Experts of a small language model: 17 layers.
Below are experts of layer 2 (counted from 0) of a mixture-of-experts language model. Rows are named router (the router's row for the expert), up (a neuron's input weights, with its number) and show model dimensions 0-255. Each number is 200 + 20 x the weight over its row's rms, rounded and kept within 0 to 999.
Before each expert's rows: a language model's description of what the expert responds to; "mostly gets" lists some tokens that are sent to it at least half of the time. This comes from a sample of Wikipedia text that the model never trained on.

# expert 12
It responds to: List and table starters. Dashes starting list items, table separators, colons and quotes, plus first words of list entries or cells, like Tales, Data.
mostly gets: " De", " Ke", " Go", " Lisa", " York", "==Personal"
router,227,211,199,182,201,200,229,220,170,201,233,174,180,199,169,210,169,171,218,192,191,172,207,172,196,199,228,170,225,181,187,172,227,172,196,213,224,202,196,210,173,176,173,218,202,211,204,226,188,228,191,185,185,197,173,227,231,226,212,194,168,204,229,175,201,208,225,199,169,218,193,214,187,173,173,199,212,186,227,182,201,228,216,196,171,230,174,171,215,173,170,230,212,189,189,207,190,183,173,178,192,190,207,192,208,171,214,172,229,229,230,212,186,227,170,217,199,180,201,230,210,209,204,223,171,197,216,191,170,197,188,176,209,194,175,221,229,196,178,231,219,187,191,229,189,185,229,191,232,194,201,225,194,230,197,193,227,206,175,203,186,204,169,187,189,211,182,186,233,201,190,226,194,225,229,226,211,214,190,222,202,230,207,181,201,230,227,189,182,208,172,204,171,202,170,225,200,186,169,173,209,214,199,228,229,176,209,178,182,181,172,207,169,168,180,173,202,227,215,204,223,172,171,224,206,197,178,187,210,228,201,172,197,173,170,212,228,175,169,211,204,225,189,189,192,228,195,208,174,171,212,181,201,228,227,211
up5,188,207,208,180,194,201,210,240,202,179,182,228,212,206,204,189,229,189,216,240,183,209,214,181,212,222,207,185,176,197,196,200,194,212,214,178,231,191,217,174,202,196,158,187,208,205,188,251,208,184,183,204,190,198,185,211,210,212,166,175,247,168,188,209,187,168,184,182,199,174,213,205,172,173,215,203,217,213,202,211,202,215,193,197,191,190,210,165,215,217,233,209,226,225,243,198,217,174,190,228,180,214,217,188,214,167,186,221,193,213,209,223,188,190,163,184,210,225,198,213,201,201,174,213,183,193,208,201,201,195,203,187,165,188,203,219,200,207,191,195,229,204,182,165,175,178,176,188,223,181,152,191,199,248,191,202,191,247,166,201,211,182,194,177,189,191,205,209,198,232,181,211,162,221,194,210,213,228,229,162,186,203,234,208,255,165,164,199,188,192,214,184,213,186,166,209,177,199,181,230,195,195,200,170,213,199,220,182,205,174,189,155,223,206,194,193,196,206,162,209,161,224,183,184,167,242,225,227,202,205,182,207,221,209,204,192,226,174,236,210,204,181,174,188,231,173,190,173,207,203,207,224,224,200,196,184

# expert 3
It responds to: Word-final comma pieces. Word endings fused with a following comma or colon, closing list items and clauses, such as Albania, categories:, Bushmen.
mostly gets: "ed,", "ly,", "y,", "ing,", "en,", "us,"
router,232,203,196,191,205,209,232,220,169,204,230,173,185,201,175,211,170,168,213,196,191,170,203,169,197,195,232,172,225,183,185,171,229,167,200,207,226,199,199,210,169,180,167,217,196,210,207,229,189,227,191,190,189,200,172,231,231,225,212,194,172,208,232,172,203,210,230,203,171,221,192,211,193,177,170,204,212,191,222,182,196,229,218,196,170,231,173,175,213,176,173,231,209,189,192,204,191,187,179,189,191,184,191,195,209,167,206,172,229,227,233,210,188,232,171,214,199,179,199,232,208,218,206,219,168,200,211,188,171,196,188,173,212,196,183,215,225,199,184,228,212,183,192,228,196,193,231,185,231,206,201,227,194,228,199,200,230,209,169,203,188,203,168,186,196,209,181,195,230,197,194,225,192,229,232,230,217,217,185,220,211,226,212,182,207,233,231,194,184,202,173,195,172,204,176,216,200,186,172,169,210,203,198,229,227,173,216,184,181,180,176,200,172,170,185,171,193,227,213,206,221,168,170,223,208,192,173,188,206,228,204,169,195,170,170,210,229,174,167,211,207,226,182,188,193,224,190,206,174,172,215,186,204,230,229,209
up0,184,208,192,205,211,190,177,198,238,188,174,216,195,231,194,257,227,201,215,234,175,233,186,186,168,177,223,214,212,192,211,208,176,191,185,215,176,218,184,233,198,203,202,197,211,168,190,199,212,168,192,219,222,192,181,181,208,215,214,185,179,180,197,191,208,225,173,200,194,191,221,205,217,247,212,176,196,203,182,176,214,182,177,218,203,204,201,196,213,178,224,212,220,221,196,222,190,195,194,210,212,218,195,232,223,225,178,194,201,210,209,197,221,189,197,169,212,168,243,171,249,159,210,190,207,231,222,251,231,194,198,199,189,195,196,235,186,205,182,207,163,182,203,216,216,199,167,196,194,185,214,216,211,186,182,193,195,227,190,222,185,203,177,189,195,225,182,220,229,220,202,178,194,172,155,189,196,195,180,247,199,175,230,174,200,196,182,211,229,209,218,223,209,229,187,167,188,203,192,198,190,240,181,207,189,156,187,199,212,163,193,228,245,222,184,202,210,199,231,197,199,222,232,207,199,191,249,205,212,177,175,203,211,188,185,210,180,201,208,209,228,184,206,182,208,203,170,241,180,232,207,164,233,207,208,206

# expert 8
It responds to: Line and sentence ends. Sentence-final periods, line breaks and table pipes, plus final word pieces before a break or name end, such as belief s., ce in Jajce, itt.
mostly gets: ".", "an.", "ia.", " qu", "unt", "a."
router,229,211,197,195,204,202,228,222,170,201,229,172,184,196,168,210,168,169,214,192,190,168,207,172,196,196,228,170,228,180,190,173,228,175,199,210,228,206,197,209,170,175,169,219,197,209,205,227,184,228,187,181,187,201,172,229,229,227,209,193,172,201,230,175,206,208,226,202,171,219,190,208,186,176,170,201,212,182,226,182,201,228,220,192,171,230,176,172,218,172,171,230,212,187,185,206,191,188,173,186,191,190,208,197,209,171,217,172,231,227,231,215,184,226,169,216,196,180,202,229,209,215,208,222,172,206,211,190,173,194,187,176,213,192,178,221,230,197,183,231,218,188,190,231,193,184,228,189,230,206,206,228,190,228,199,195,226,206,169,202,189,205,173,191,195,209,188,186,229,200,191,228,190,227,229,230,216,213,194,218,201,229,210,180,208,233,226,190,185,205,171,202,171,204,174,223,200,187,173,168,209,207,198,227,225,172,208,181,183,186,173,209,174,169,181,171,199,226,216,205,223,172,172,221,201,193,175,187,213,230,204,168,191,174,171,214,228,177,171,212,208,227,184,193,192,230,193,208,176,170,209,182,200,232,229,210
up0,207,247,156,168,188,216,148,190,176,195,194,147,227,230,216,222,209,202,212,186,194,199,212,177,174,196,171,191,230,212,210,181,218,218,219,206,176,212,170,197,196,184,243,199,145,207,169,201,195,186,188,185,204,237,217,206,168,231,192,193,249,192,207,209,173,185,238,214,190,192,223,183,196,214,199,212,196,198,178,202,212,218,202,189,191,207,166,209,181,184,216,177,198,187,191,209,213,168,181,197,215,163,209,209,205,216,186,228,215,191,192,196,179,189,181,222,209,196,199,187,228,206,136,203,202,222,164,177,200,208,149,217,192,245,200,188,204,196,198,203,178,222,190,206,209,185,215,205,193,213,219,200,212,222,230,186,218,210,192,197,177,240,217,173,212,194,215,210,188,194,233,225,233,212,154,194,200,234,222,195,210,159,194,215,240,187,192,197,207,207,238,194,227,224,222,216,199,238,209,214,174,213,214,198,215,202,196,180,195,207,185,194,211,159,219,213,177,192,195,196,183,192,188,216,195,216,224,189,201,218,221,203,205,263,210,205,201,185,207,203,218,191,165,206,204,223,187,183,222,191,187,182,204,224,216,188